config.yaml
n_layer: 13
lr_router: 0.000631
norm_eps: 1e-05
lr: 0.00139
seq_len: 512
steps: 8868
dataset: "wikipedia_en"
Below are experts of layer 7 (counted from 0) of a mixture-of-experts language model. Rows are named router (the router's row for the expert), gate (a neuron's input weights, with its number), up (a neuron's input weights, with its number) and show model dimensions 96-191. Each number is 128 + 32 x the weight over its row's rms, rounded and kept within 0 to 255.
Before each expert's rows: "gets" lists some tokens that make up at least twice as much of what it gets as of all text. This comes from a sample of Wikipedia text that the model never trained on. Tokens count by the router's weight.

# expert 75
gets: " of", "-", "==", " to", "N", " Genus"
router [156 120  69  48 113 106 125 105 127 146 123  91 124 178 173 181 120 147 127 154 113 107 145  77 104 136 126 117 139 158 125 125 126 122  95 164 102 132 166 140 132 100 102 155 109 144 129 109 114  94  83 128 138  86  85 122  70 127  92  95 151  51 120  91 101 164 151 145 127  78 102  33 137 160 147  87  87  52 134 148 126 125  86 101 137 137 103 170 134 126 106 129 151 118 110 163]
gate0 [132 115 118  86 121 106 106 158 153 132 174 125 135 103 141 113 139 179 133 115  30 141 166 118 154 100  64 147 166 141 150 113 135  57 129 173 133 109 137 137 127  96 151 160 159 185  79 156 123 104 102  90 112  98  60  64 170 139 123 171 164 144 130 119 153 157 161 163 101 113 116  88  77 130 143 173 117 111  82 113 110 107 102 127 105 106 145 155 100 126 122 125 178 158 143 165]
up0 [108 145  92 161 126  88 109 157 182  96 141 182 165  80 170 129 160 133 121 105 175 115 151 157 100 126 155 166 116 121 157 128  96 107  92 106 148 141 122 146  84  69 145  73 192 139 128 192 111 160 153 200 159 169 109 114 132 134 141 109 130  87 143  96  98 122 177  61 194  83 172 135 139 130 153  83  98 182 141  94 155 133 134 125 106 139  71  90 171 135 122 165 127 113 158 129]
gate1 [109 123 152 138 109 137 131 179 101 162 122 158  82 113 157 130 100 117 146 157  70 169  77  99 195  68  70 106 124 147 192 140 130 170 134 120 109 129 137 149  94 152  98  65 156 200 124 120 130  66 118 109 170 198 122 152 132 129 130 134 137 115  89 165  85 128 154 131 118  66 123  44  89 190 136  95  77  67 125 144 107 165 141 103 155 158  71 137 131 104 122 136 132 140 130 175]
up1 [148 108  72 103 130  98 161 149  94 123 112 129 129 153 118 140  82 156 137  90 181 136 169 127 122 171 192 143 161 139 135  98 107 155 137 151 143 133  65  94 145 152 131 107 126 127  52 147 148 166 150 132 123 114 140 184 118  60 150 132 135 118 123  98  86 144 120 125  93 168 176 211 149 152 110 122 170 128 148 118 125  66  87 126 112 107 133 116  69 119 111  27 145  95 137 152]

# expert 125
gets: " of", " in", " to", " at", " by", " from"
router [ 95 145 168 109 129 124 161 112 129 116 118 113 128 139 109 147 118 152  84 157 129 165 144 169 174 101 100 129 114  78 134  97 120 132 163 118 129  74 193  87 122 132 118 126 147 153 136  74 136 106 177 168 119 124 137 175 164 192 103 153  91  91 162 178 171 166  71 136 153 135 166  97 154 123  82  85 126 113 126 138 111 107 166 135 130 165 148 118 132 102 117 137 204 131  97  99]
gate0 [128 142 103  78  98  93 103 163 106 152 107  94 106 105 122  88 141 157 130  87 128 133 130  98 102 214  98 127 115 121  94 132 157  98  77 132 176 138 111 125 106 115 160 117  91  76 132 106 117 198  50 149 140 113  97 140  87  95 120 120 139 125 166  95 123 116 209 111 111  95 138 158 208  94 150 122 144  73  84 102 100 102 114 105 112 138 123 194 104  87  69 148  57  90  87  92]
up0 [121 155 149 110 137 168 170 104 183 156 145 147 108  97 122 106 123 137  80 206  69 104 147 137 121  95 111 137 142 153 137 157 122 149 115 131  91 113 208 101 149 164 124 131 208 160  98 139 160 128 124 120 147 112 164 102 144 182 137 162 108 128  99 117 170 187 154 144 105 165 158  79 168 137 130 136 101  97 101 125 153  70  76 135 100 156 154 127 182 100 156 197 100 134 146 145]
gate1 [ 70 112 117 101 177 145 144 148 152  81 137 149 114 171  88 135 159  93 163 191  82 136 157 119 147  93 144 138 163 122 136 157 123 143 152 148 132 160 141 108  93 133 149 108 100 184 107 181 100 137 127  83  95 109  89  60 163 113 155 132  90  92 167 161 137 124 122 106 167 132 154 151 150 169 183 144 131  82 134 138 158 139  83 176 147 157 130 118 179 161  87 133 116 118 222 178]
up1 [123 129 121 124 123 133 145 127 130  86 173 138 209 101 177 181 149 163 119  45 138 138 172  84  92  76 105 142 142 105 147  94  52 146 111 173  93 120 118 179 167 126 135 130 162 120 125  97 126 142 154 123 189 125 126 134 135 138 107  82 139  87  86 126 115 101 135 168 125 183 112  80 128  47 105 140  74 145 106 137 113 135 109 141 137 114 170 102 151 171 108  72 157 146 113 106]

# expert 109
gets: " |", " the", " a", " 0", "0", " it"
router [168  83 119 124 157  87 149 126 112 126 128 131 158  77 181 123 208 139 136 147 175 117  55 162 105 142 143 144 176 129 126 144  80 149 148 162 146  87 142 156 154 194 111 122 165  57 133 146 122 152 107 113 131 144 187 130 182 104 127 112  94 116  81  77  72 101 134  87 126 161  87 114  89 104 123 137  73 121 127 156 185 129 169  97 147 111  67 104 150 107 102 154 161 132  85 128]
gate0 [112 139 120 111 126  79 120 157 133 109 162 168 103 129 126  66 124 138 172 118  85  71 175 174 136  77 146 120 108 134 163  96 100 140  74 163 125  90 109 157 149 175 134 120 143  86 120 152 106 131 104 191 164 100 111 134  66 147 118 131  76 143 184 127 122 169 138 130 134 148 142 114 120  93 120 136  41 147 123 133 109 158 111 124 123  97  64  93 182 114 126 134 169  85 158 134]
up0 [135 179 146 152  99 132  97 135 159 186 126 156  48 142 144 142 106 133 143 101 120 153 157 153 129 130 157  93 141 114 137 126 116 138 132  57 143 150 110 114 133 128 124 115  84 148 220 129 110 104  85 106 145  93  72 121 130  74 145 111 170 139 172 156 119 125 156 139 128 172 134 127 105  80 162 133 106  53 150 163 156 147 123 119 132  98 107  64 115 228 127  99  81 121  91 129]
gate1 [154 115 117 127 139 108 159  74 157 167 113  94 116 144 139 125 121 185  86  92  99 117  81 110 100 123 124 135 179  92 114 127  71  91 132 110 196  56 117  91 126  47 155 143 143 219 185  92 141 100 162 129 145 102 126 161 134  93 158 135  96 149 119 118 218 137 121 124  69 188 122 117  94 128  80 125 192  76 123 132 142  90 146 160 150 158 180  74 113 115 112 120 173 136 104 103]
up1 [165 117 102  96  39  97 141  32 106 153 127  97 161 110 117 115  94 121 143 129  70 151  92 137 114 137 127  95 113 143 120 168 106 118  78  90 153 153 145 110 127 152 143 150 114 107 156  72  90 166 108 149 118  80  99 152  70  88 170 112 115 140 129 153 101  66 137 114 103 119 112 103  95 115 100 120  75 160 124 114 168 178 138 169 120 150 144 115 184 151 112  90 189  46 165 101]

# expert 65
gets: " |", ".", ")", "==", " ==", "==="
router [159 167 131  76 150  86 124 179 136 129  97 180 152 188 173 162 136 137 147 116 120  96 131  91 164 161  84 110 174 132 161  88 171 155 157 126 147 157  87 173 137 195 104 119 185 192  94  85  68 190 113 173 158 118 179  66 122 110 133 132  94 133 146 105  97 112 174 134 129 107 127 131 162 163 115 197  94 155 125 122 144 146 122 199  99  81 103 124  97 146 157 120 107  77 117 186]
gate0 [147 176 159 147  97 125 195 168 163 129 123 149 134 117  91 115 178 175 123 145 135 125 184  68 161 119 139 119  74 164  94 129  48 143 154 140 127 201 106  91 122 130 101 169  92 120  80 121  65 130 191 134 160 144 131 109 118  86 114 126  68 112 137 108  78 128 112  95 113 104 145 121 156 188  84 142 149 122 165 117 116 177  83 131 151 165 108 114 143 138 175 146  92 134 179  83]
up0 [130 189 106 114 149 121 152 123 200 204 146 144 149 145 149 132 167 153 119 124 109  59 177 107 110  42  85 128 127 109 119 108  28 129 139  87 110 109  96 131  96 116 125  91  76 178 162 117 119 151 162 110 151 123  96 139 129 121  57 142 132 148 119 151 118 109 131 120  67 160 144 155  97 172 131 140 160 122 156 131 121 151 124 125 109 127 119  82 166 128 183 142 176 112  83 135]
gate1 [160 123  79 132 119 209 153 117  79 129  73  86  85  97 138 120 104 163  87 177 111  95 168  84 139 181 135 132 164 170  82 145 166  98 108 136 176 102 119  77 145 107 154 148 107  96 127 163  90  46  90 115 106 107 138 116  90  98 111 158 130  91 100  63 107 130  66 146 110 115 195 123 106 136 130 161  97 132  57  64 150 143 158 152 138 113  68 132 124 126 127 106  95 146 127 175]
up1 [147 117  86 123 131 174 145 134  64 115  69 105  66  82 145 132 127 117  66 170 120  65 125  87 155 163 122 147 155 131  91 111 177 149 173  75 189 115  97 125 138 135 129 162 124 120 128 187 105  39  74 104 133 114 155 120  93 133 148 118 101 101 135  81  98 139  91 150 125 171 190  87  97 145 129 162  70 135  97 110 175 161 138 139 169 152  74 127 110 196 174  85  83 115 117 164]

# expert 34
gets: ".", " |", ")", ").", " (", "\""
router [ 97 110 160 150 144 158 136 130 133  95  81 219 141 121  52 144 150 129 157 140 154 152 126 144 170 118 137 109  58 103 101 105 107 175 150  94  80 179 154 183  93 148 149 121 141 160  70 116 121 138 133  93  81 161 101  67 135 105 199 155 162 191 106 164  94 114 173 125 129 113 159 119 132 163 208 117 118 129 126 121 162 118 130 168  96 148 151 110 132 124 119  91 112 149 118 165]
gate0 [124  86  96 120 145 115 134 121 117 132 109 119 157 121 100 159 126  96  92 173 146 196 130  86  94 146 121 145 112  99  83 143 107 129 114 177 112 126 146 150  87 181 176 132 119  93  73 119 215 142  82 113 159 151 108 138 151 111 145 114 160 166 113  99  89 105 123 142  61 125 162 129 181 153 124 138 140  43 111 118  84 123 132 124 145 144 118 139 144  73 126 160 135 171 159 153]
up0 [125 169 112 195 134  97 156 142 100 140 163 151  81 125 121  53 132 132 189 114 130 104 100 150 112 152 123 140 136 131 180 112 139 168 157 114 137 180 112 107 150  85 118 124 131 143 176 114 117 121 148 108 107 149 166 132 136  66 122 122 100  88  50 146 156 183 112 145 152 158 104 154  80 100 135 137 159 170 209 116 185  78 109 119 143  91 126 120 201 221 126  78  83  35 125  59]
gate1 [158 120 149  65 146 173 164 177 115 116 118 144 152  94 127 123 112 184 176 132  96  99  75 180 122 132 121 149 138 112 177 136 130  80 165 150 117 112 120 102 158 102 202 154 147 155 119 202 148 123 120 117 107  82  83 156 189  90 132 174 119  88 109 142 169 111  56 138 158 130 202  75 156  77 149  93 164 139 109  87 142 138 189 183 137 105 168 130 157  76 126  93 146 152 162  82]
up1 [139 158  54  89  86  86 122  89 145 117 173 120 152 123 158 140 139 133  76 127 156 121 199  91  94 143 145 108 114 143  93 165  87 141  88 121 162 104 163 167 178 124  51 147 135 104 112  94 132 122 127 137 149 196 124 124 100 194 134 102 127 106 136 102 117 154 203 102 125 114  56 153 100 159 118 149  80  97 119 239  97 105 110  86 163 111  74 158 103 114 128 117 141 156 158 169]

# expert 6
gets: "\n", " his", "|", " its", "'s", " her"
router [156  56 129  97 151 210 111  93 188 115  50 130 114  72 139 100 155  74 125 129 157  94 145 138 121 110 150 104 145 127 103 118 150  68 120 127 166 158  88  98 140 120 108 160 159 206 154 136 111 134 173 165  73  84 136  67 190 135 152 129 118 150 156 115 140 104 150 116 103 137 148 122 143 149 106 132 144 108 120  79 146  84 100 143 168 161 113 184 124 134 116 121 161  88 114 104]
gate0 [134 152  77 129 128 132 143 111 138 167  87 161 132  87  81 141 106  67 150  92 175 152  81  94 149 150 100  89  39  88  83 159 155 121  90 109  77  82 176  97 130 126 164 142 137 151  82  58 161 113  95 118 113  93  63 151  52 143 152 139 170 144 112 147 172 132  96 125 153 106 161 161 109 155 180 157 163 158 151 119 112 101 124 132  95 141 142 123 152 111 143 155 118  93 178 141]
up0 [129 119  95 100 143 183 131 140 182 115  99 164 134 103  51  99 148 122 149 105 167  87  82 145 154 140 128  77  96  63 136 176 152 100  91  94  74  95 161  70 114 106  87 129 170 135 135  98 136 106 140 142  72 126  49 107  71 117 126 167 222 154 108 121 122 151 118 162 136  97 126  98 118 145 127 152  96 181  94  79 117 101 141 143  70 148 134  91 182 150  98 156 155  76 168 151]
gate1 [ 82 186 203 132 135 111 135  93 141 125 109  89  89 124 144 131 125 142 120 143 123 159 126  93 102 176 102 162 144 138 102 104 127 118  35 126 148 112  74 133 138  75 129 120 123  90  64 150  94 163 119 160  57 121 140 119 140 129 131 127 133 132 137 135 179  96  46 182 120  77 165 156 140 129 104 176 112 147 128 153  70 139  71  85 139 153 128 106 138 136  88 117 128 112 159 107]
up1 [174 115  47 152 125 148  99 171 110 130 193 108 114 112 134 115 149  99  88 126 122 141  72 136 139 117 185 104 178 119 136 144 151 123 183 120 135 147 136  96  98 203  77 105 110 133 169 120 177 103 123  73 179 123 149 111 135 115 135 187 142 132 118 119  81 126 223 144 154 133 101  83  93 131  99 125 134 106 124  90 152  84 212 165 160  79 166 152 139 119 171 118 113 153 105 103]

# expert 123
gets: ":", " |", " (", " of", " St", " New"
router [ 93 179 122 158 128 166 171 162 158 103 111 176  94 115  52 142 131  84 175 137 140 124 150 139 177 124  95 131 113  70  91 115 126 125 133  92 111 161 122 103 169 106 107 115  56 108 125 127 163 122 138 118 117 128 121  80 150 129 140 128 159 132 156 143 153 188  92 154 116 209 166 104  90 138 152 121 168 133 128 153 139 192 167 115 152 107 155 108 145 157  88 148 118  94 105  85]
gate0 [100 124 136 114 170  88 151 148 153 155 152 152 130  76 135 114  91 116 129 123  62 100 149 157 131 134 162 129 149 134 112 106  93  97 155 142  85 143  99 121  86 119 150  95  58 151  70 138 212 177 150  89  89 140 150  94 161 172 122 117  99 118 151  84 117 170  91 188 152 198 137 157  81  93 145 102 122 100 164  65 146 174 151  97 133 183 133 146 149 140  95 159 127 116 105 123]
up0 [130 110 119 127 135 121 159  74 140 124 132 125 146 155 121 106 128 129 179  97 179 155  97 147 130 176 172 167  98 127 164 106 186  77 116 162  96 146 196 192 114 111 119 113 138  63  94 142  87 133  91 111 138 131  55 123 181 117 117  52 119 155 137 136 160 177 117 123 142 144 110 177  87 118  83 149 150  93 117 125 139  73 110  90  92 189 136  97 160 125  76 122  83 119 129 122]
gate1 [182 171 174 139 163 147 125 147 149 139 152 154 156 155 131 132 102  99 192 127 129  81 157 118 158 130  86 168 113  65 136 137 119 157 143 171 120  71 144 130 115 104 124 206 174 184 129  63 165 182 141 113 180 128 148 134 153 157  97  49 168 114  91 107 151 124 119 106 112 127 137 144 119 111 148  79  55 165  90 121  84 156 155 114 157  98  96 121 133 119 140  31 161 115 161  91]
up1 [104 112 163 187  52  89  61  85 126 131 102 101  93 136 169  84 108 144 103 103 124 136 142 111 188 170 124 151 120 118 122 115 184  89  99 162 162 176 122  75  81  78 101 114  40 122 147 135 103 103  63  84 145 143 111  99 173 191 146 132 127  75 129 210 107 163 138 149 112 113 156 134 184 167 152 127 224 110 153 135 136  84 131 150 116 119  91 205 130  71 149 146 104 139 101 154]

# expert 16
gets: " to", " of", " for", " the", " from", " in"
router [135  88 159  87 141 108  91  69 173 136  88  85 125 102 126 120 130 168 120 137  70 141 137 137 103 110 169 135 136 103 161  93 176 139 133  91 196  75 142  82 102 120 151 139 130 172 121 124 175 113  99 145  96 118  92 146 129  60  95  96 102 172 148 186 172  81  87  86 160 129 145 153 112 143  93  98 137 135 126 181 142 107 168 104 116 150  86 147 152 141 126 111 122 124 106 143]
gate0 [ 97 132 178 153 157 140 134 147 165 151 161 114 112  51 124 169 126 138 125  33 116 125 110 177 100  98 129 115 149 139 101 107  88 167 134 118 119 166 121 144 123  94 141 142 108 115  80 117 147  74  97 145 122 168 126 117 168 101  99 117 135 156 138 151 140 133 150 162 171 122  71  95 151 152 174  93 198 157 134 188  65 131 119 125 127 129 154 121 107 146 109 107 196 176 154 159]
up0 [ 80 133 164 202 149 182 131 125 149 150 112 149 112  67 112 159  98 127  81  88 124 120 106 137  83 194 182 120 209 102 113 129 102 127 174 128 105 119 151 108 127  90 116 173 123 171 109 108 120 115  64 103 139 142 152 134 117  99  95 111 169 122 165 139 165 173 133 127 146 136 120 127 151 239 134  97 171 151 132 154 166 156 119 136 164 158 132  89 176 173 100 116 195 154 126 194]
gate1 [162 122 124  26 139 102 129 162 179 114 115 108  90 119 128 127 156 110 124 160 100 173 191 136 180  65  96 123 123  97 100  87 106  76 145 119 170 101 108 147  78 172 146 157 137 129 148 144 139 180  90 112 129  73 113 151 170 124  74 113  60 120 124 130 133 122 127 149 125 159 137 109  87  78 125  88 161  82 124  94  34  93  88 163 102 119 167 116 116 163 107 111 140 121 141  87]
up1 [104  89 116  95 164 135 116 140 139  95 160 163 135 111  81 145 100  77 122 117  98 162 140 190 111  89 119 139 136  78 163 155 106 108 117 138 140  80 190 119 142 138 202 150 139 195 141 122 130 148 152 129 115 176 161 138  68  94 149 171 118 108  50 129 129 140 123 135 116 180 175 107 125 164 153  88 169  90 145 120 106  94 124 184 114 136 136  97  90 110  92 153 132 133 167 133]

# expert 49
gets: " the", " of", " his", " a", " her", " their"
router [142 125 170 154 183 115 104  86 127  85 136 176 104 146 130  82  73 128  53 129 128 157  46 158 128 143 120 143 155 123 111 101 189 181 132 108 126 117 133 106 142 111 114 140 191  92 163 137 138  95 124 100 110 181 210 109 111 116 150 155 118 171 149 137  95 125 157  87 108  93  82 100  64 157 122  95 129 128 144 107 174 136 115  44 132 164  85 153  61  73 115 131 113 161 114 125]
gate0 [171 165 152 126  86 110  78 124 155 109  81  86 138 143  89 187 123 121  85 140 164 139 128 102 133 205 189 130 113 169 110 153 198  97 119 141 122 137 153  92 155 102 100 110 129  93 111 171 123 145 125 110  90 114 156 171  71 202  35 156 122 144 106 177 153 114  88 129 125 142 134 126 118 156  68 147  98 165 114 153 148 100 108  93 196  90 124 129 147 131 151  96 123 139 112 137]
up0 [141 109 136 149 141 146 178 152 134 114 101 148 107 154 138 128 105  71 156 141 127 182 154  92 112  89 130  94 123 186 202 148 200  89 115  75 161 125 125 149 151  93  44 136 135 108  99 154  61 108 135  93 186 193 130 169  81  98 160 141  95 186 123 116 179 166 113 146 183 150  68 121 174 170 113 107  70  84 126  87  54 148 126  69 184 143 172 129  95 136 111 168 164 163  96 164]
gate1 [121  89 138  91 116 125 147 122 171 174  83 139  86 169  76  93 128 181 134 213 127 170  67  98 116 158 155  81  82 130 198 107 164 135 112 104  68 167 141 132  84 110 113  87 132  72  78  93 135 111 136 108 171  77 138 154  90 138 140 114 187 154 151 111 145 163 120 117 135  72  75 152  98 147  76 127 108 132 113 114  97 221  99 102 134 111 157 105 116 166 152 143 165 110  94 189]
up1 [134 154 161  86  86 139 129 178 153 154  87 147 147 156 110 138 132 117 136 173 128 128 146 100 139 126 169  19 113 140 168 111 163 102 111 138  77 149  95  77  80 114 128  52 124  67  88  51 114  84 154 163 122  64 102 115 122 145  96 109 154 192 104 194 159 135 126 129 152 154 138  99 132 138  92 150 127 113 100 143 117 164  48 121 138  58 159 100 134 153 148 145 190 153 145 129]

# expert 84
gets: ".", ",", ")", " was", "\"", " is"
router [155 102 189  92 143  94 116 159 152 112 220 191 167 137 108 119 176 118 117  57 168  66 145 102 193  97 144 119 114 138  89 143 127 133 164  83  96  96 132 144 135 184 111 135 162 128 120 112 125 186 179 129 113 155 166 112 102  90 160 143 176  97 141 135  84  70  93 161 108  73 167 104 130 108  79 138 127 126 133 137 120 183 174  99  76 117 216 125 123 152 108 148 145 146  93 134]
gate0 [133 104 158 194 121  86 126 119 123 124 157 133  70 116 172 152  77 144 109 124 119 141  51  95 136 164 151 131 204 131 113 134 170 129  54 104 163 125 102  94 101 127 113 100 141 156 105 143 215  74  83  66  82 157 164 140 126 134  66 137 112 105 126 153 174 115 147  97 187 121 173 192 124 126 112 123 127 187 111 183 168 147 202 159 105 104 101  85 148 118 149  66 122 113 117 138]
up0 [100 149 137 108 178 122 164 142 139 100 144 158 134 157  68 121  97 120 195 121 157 143 137 115 169  57  75 132 132 146 141 178 111 171 179 147  76  67 136 123 126 167  85 119 125 147 109  95 110 238 109 161 177 127 117 126 132 122 145 139 123  79 103 117  23 138 177 123 120 178 115 159 128 166 131 198 131 137 130 155 157 173 161 131 120 158 124  99 168 151  90 169 118 100 142 118]
gate1 [ 64  95  73 145 184  87 114 170 131 127 116 154  97 144 108 146 174 160 115 102 179  95 172 117 139 124 103 176 102 119 118 166  76 138 134  99 127 139 126  50 137  92 142 100 136 107 120 157 130 119 181 134 117 160 116  87  71 129  86 123  97 140 140 128 102 136 120 118 230 134 129 138  91 105 122 106 153 152 157 120 131 110 139  61 150 120 137 147 103 104 116 160 124 106 130  56]
up1 [ 68 149 113 160 132 130 100 178  92 157 162 167 142 130  94 149 109 135 131 138  76 145 100 180 162  94  96 115 110  91 172 169 105 128 121  78 102 122 131 151 106  80 124 110 107 104 139 125 189 169 139 118 183 177 163 143 103 149 164 165 137 137 138 147 146 195 119 111  84 160 180  96 116 141 118 180 125 131 133  51  70 102 142 130 127 145 120  77 148 175 129 112 140 139 127 156]

# expert 63
gets: " the", ",", "'s", " (", " m", " who"
router [138 130 105 109 142 161  76 136 203 112  87  91 141 187 127  88 138 146 132 126 119  74 149  55 167  70  47 119 140 162 162 136 122  56 174  97 134 125 125 143 123 129 151 129 128 145  87 139 118 103 161 127 151  99 108 124 176 164 165 163 128 115 176 145  65 121 123  89 142 126 197 133  95 108 174 173 125 163 123 126 131 143  84 174 122 110 158 110  93 109 115 131 171 139  95 131]
gate0 [173 167  67 147 127 176 165 111 163 144 169 104  91 215 109 121 142 114  99 131 181 131  39  87 130 127 160 131 126 173 184 145 107 156 109 138 150 118 153  99 186 111 159 148 125 108  92 168  77 125 140 110 134  97 121 124 139  83 135 125 162 145 134 130 148 134 127 168  89 125 106 117  77 173 171 198 151 130  85 113 109 132  78 116 164  79 114  74 146 103 143 203 146 144 110  88]
up0 [124 112 112 124 136 117 118 111 143 200 175 141 119 112  89 143  81  48 156 130 154 184 120  83 171 142 108 157 165 133  66 126 106 118 161 137 136  81 140 143 153 156  99 144  88  85 175 162 125  67  78 107 209 127 156 135 103  68 116 123 160 141 135 108 151 117 188  89 136  82  88 161 142 178 143  99 122 132  69 139 115 106  96 185 154 180 199 125  63  85 211 130 142 141  73 143]
gate1 [146 139 147 112 114 104 162 169  71 138  91 147 103 141  73 128 160 125 151  72 173  85 146  95 152 121  78 165 125 161 140 109 194 129 143 103  98 168 139  88 159 135 137 147 151 150  81 123  87 121 126 140 159 115  79 125 101 110  94  95 129 101 135 153 116 183 194 189 128 149 146  73 164 134 190 128 130  60 107 159 116 168  81 145 105 129  51 145 192 139  97 127 145 145 132 175]
up1 [117 109  19 164 137 118 145 116 131 125 174 166  78 109 101 106 148 122 183 110 143 167 134 110  87  92 160 129 114  93  88 107 143 153 133 124  64 206 124 126 135 134  94  92 130 136 155 155 115 135 136 127 210 111 135 125 140 143 170 133 104 123 115 123 109 118 158  79 153  88 124 175 172 146 120 145 149 149 142 122 131 122 100 155 116 164 118 158 136 149  98 124 120 126 139 141]

# expert 47
gets: " and", " a", " L", " N", "A", " E"
router [127  92 104 108 163 159 125 129 157 136 134 141 171 120  55  85 157 191 136 121 179 125 139 179  92 128 122 129 143 126 109 103  77 145 146 111 178 151 142 106 203 176 118 169 160  97  27 140 113  99  78 113 102 167 151 139 143 142 132 113 108 120  68 138 112 129 115  96 130 129  52  74 118 118  87 121  90 151 129 100 147 158 200 138 108 133 165 125 197  76 155 133 174 100 179 145]
gate0 [162 124 120 144 160 202 115 143 175 105 152 171 144 148 145 142 188 160 148 113  78 147 181 148 154 132 182 121 142 110 158 120  74 125  80 182 127 206 107 192 146 107 155 113 197 138  96 168  96 157 204 129 152 141 116 109  90 139  87 135 151 180 115 137 112 122 147 118 116 136 131 134 158 203 134 134  91 163 124  95 158 143 149 144 141 141 125 122 119 177  89 114 139 105 166 138]
up0 [119 154 152 130 132 104 191 126  75 116 153 127  55 141  69 131  59 143  93 172 114 120  93 132 131 132 104 128 169 140  95 118 154 127 159 101  95 131 196 152 187 122  80 115 122 104 188 126 150  65 120 143 169 147 166 139 156  83 185  73  94  89 102 138 124 150 131 100 116 186 107  32 124 103 103 145 223  78 100 152  87 134 110 144 120 127 108 111 138 105 146  76 112 173 101  86]
gate1 [182 131 103  96 125 179 150  70 164 164 105 105 122 178 127  97 111 190 126 156 167 130  56 158 145 108 186 157 122 203  91 118 120 126 142 154 140 151 149 106 160  83 162 160 149  82  61 114 112  83 130 104 100 121 216 141  78 119 138  62 117 104  96 141 134 162 126 153 181  80 123 100 193 169 113 137 104 192 167  97 133 159 132 174 148 107  96 147 109 117 193 133  95 166 102 193]
up1 [120 135 177 177 104 118 125 148 169 178  79 109 134 136 168 142 130 145 116 149 167 103  96 137 135 152 107 164 127  94 115 119 123 134 134 135 178 115 118 135 113 156 166 153 115 138  82 120 141 138 113 104 134 152 111 181 117 135 143 187 119 103 122 121 203 130 112  73 129 117 120 107 119 143 130  94 152 189 122  76 180 113 141 122  59 144  84 140 129  59 114 126 140 132 125 162]

# expert 107
gets: " of", " to", " into", " as", " by", " in"
router [108 124 157  96 105 134 130 100  67 123 105  99  92 111  86 156  83  90  86 153 103 160  97 135 157 112 172 125  72  83 112 142 133  33  87 128 179 120 132 111  95 120 100 188 152  94 126  95  86 189 108 189 147 156 167 142 100 170 145 100 113 147 141 114 141 144 135 105  65 157 133 133 136 126  78  98  73 133 139 128 150 138 139 211  97 100 119 141 181 127  79 137 151  95 126 128]
gate0 [126 159 112 111 112 136 123 108 113 156  89 191  94 172 192 149 145 146  85 105 105 169 115 130 163 150 143 135 131  95  56 144 110  67  41 136 143  96 151 113 153  68 142 125 139 163 152 152  72 127 116 134 139 109 155 127 120 141  99 117 107 130 114 140  91 111 126 154 162 203 118 108 113 121 143 129 106 163 118  96 162  54 122 113 155 128 140 134 147 183  95 159 145 108 112  78]
up0 [ 94 114 154  77 151 131 153 131 131 133  82  61 116  83 187 157  68 157 140 143 113 154 137 122 111 153 152 152 141  94  89 117 169  98  53 127 137 123 109 145  81 129 138 158 131 116 154 147 124 122  86 141 170 186 137  83 153 117 131  91  99 149 144  95 123 132 147 108 191 181 107  77 168 154 151 137  87 174  95 183 118 145 145 101 234 151  81 158 116 162 133 104 130 104  56  60]
gate1 [177 112 174 122 153 182 127 128 126 178  79  96 187 104 109 119 171 157  71 175  74  90 118 143  89 144  98 169 115  89 101 164 118  87 109 100 135 150 120  92 174 106  92  94 110 192 113  61  85 154 110 129  80  88 139 117 139 151  57 136 134 122  82 114 111  93 200  77 152 172  58 150 143 134 123 136 150  79  93 122 133  77  88 153 110 130 112 136 151  82 158 101 124 101  68 148]
up1 [128 132 143 119 106 103  87 103 153 136 137 110 121 147 164 137 143 194 111 181 149 188 134 131 161  64 130 105 129 166  81 120 126 169 171 113 110 118  95 156 112  93 107 146 122 152 183 126 170 100 108  77 124 191  74  56 214  81  90  95 150 191 118 166 115 146 150 145  70 152 138 180 110 138 129  92 118  61 157 136 122  77 142 131 119 142 182 160 104 146  98  80 142 161 144  94]

# expert 40
gets: " the", " with", " and", " a", " by", " including"
router [162 117  97 149  93 117 103 150 123 134 102 106 152 116 124 155 119 172 108 170 228 137 141 123 157 126 124 122 150 127 137 120 164  92 146  65 180 148 100  81 160 167 187 156  75  79 154 111 190  99 157 108 150 161 127 165 121 125  82 115 137 169 168 143 163 113  92  88 105 125 131 144  88 113  94  89 114 179 142 154 165 164 145 121 125 129 128  97 145 142 164 122  94 111 123 168]
gate0 [159  89 130 148  64 135 121 100 118 113 141  89 144 110 168 110 150 113 137 172 188 160 110 148 131 149 166 172  95 138 114 134 120  93  99 135 170 198 172 138 217 143 138 165 114 128 138  86 165 158 162 123  85  54 135 120 166 122 128 114 143 120 133 168 111 152 118 128  81 148 123 155 113 126 127 122 162 120  97 174 139 189 137 144 135  99  60 142 180 156 153 115 120 120 127 126]
up0 [146 133 162 110 149  86 144 102  96 158  98 116 122 169 140 157  81 170 158  98 104  62 145 182 137 136  69  97 169 123 151 131 134 161 152 114 109 109  87 147 131  98  93 115 130 121 173 124 120 130  93 124 181 185  96 141 119 138 113 121 139 102 104 104  74 116 156 127 186  98  24  85 145 149 104 166 137  94 125 111 102  78 102 132 113 129 204 108 130 111 110 143 138 103 130  99]
gate1 [176 140  60 165 155  94 118 119 123 155 148 150 150 118 105 125  69 143 127 112 173 137  97 209 106 143 139 156 122 163 117  91 137 140 172  73 147 179  95 124  93 100 117 105 179  72 149 160  97 122 103  90 142 181  98 163 133  98 145 136 138 138 167 101 121 133 211 131 170 152  93 138  82 120  83 145 123 121 138 163 143 129 133 135  91 155  69 132 122 107  79 136 137 117 115 155]
up1 [132  98 121 112 130 166 141  97  75 149 155  83 102 142 242  80  98  99 110 177 142 153 192 111 103 177 153  97 124 216 101 115 126  99 116 189 161 108  75 141 139 151 131 147 118 162 130 139 121 150 138 143 106 100 159 110 121 120 135 129 121 140 106 182  99 104  56  84 111 188  40 136 123 163 169 114  95 117 138 136 125 171 137 128 106 115  23 148  81 141 142 109 123 147 128  77]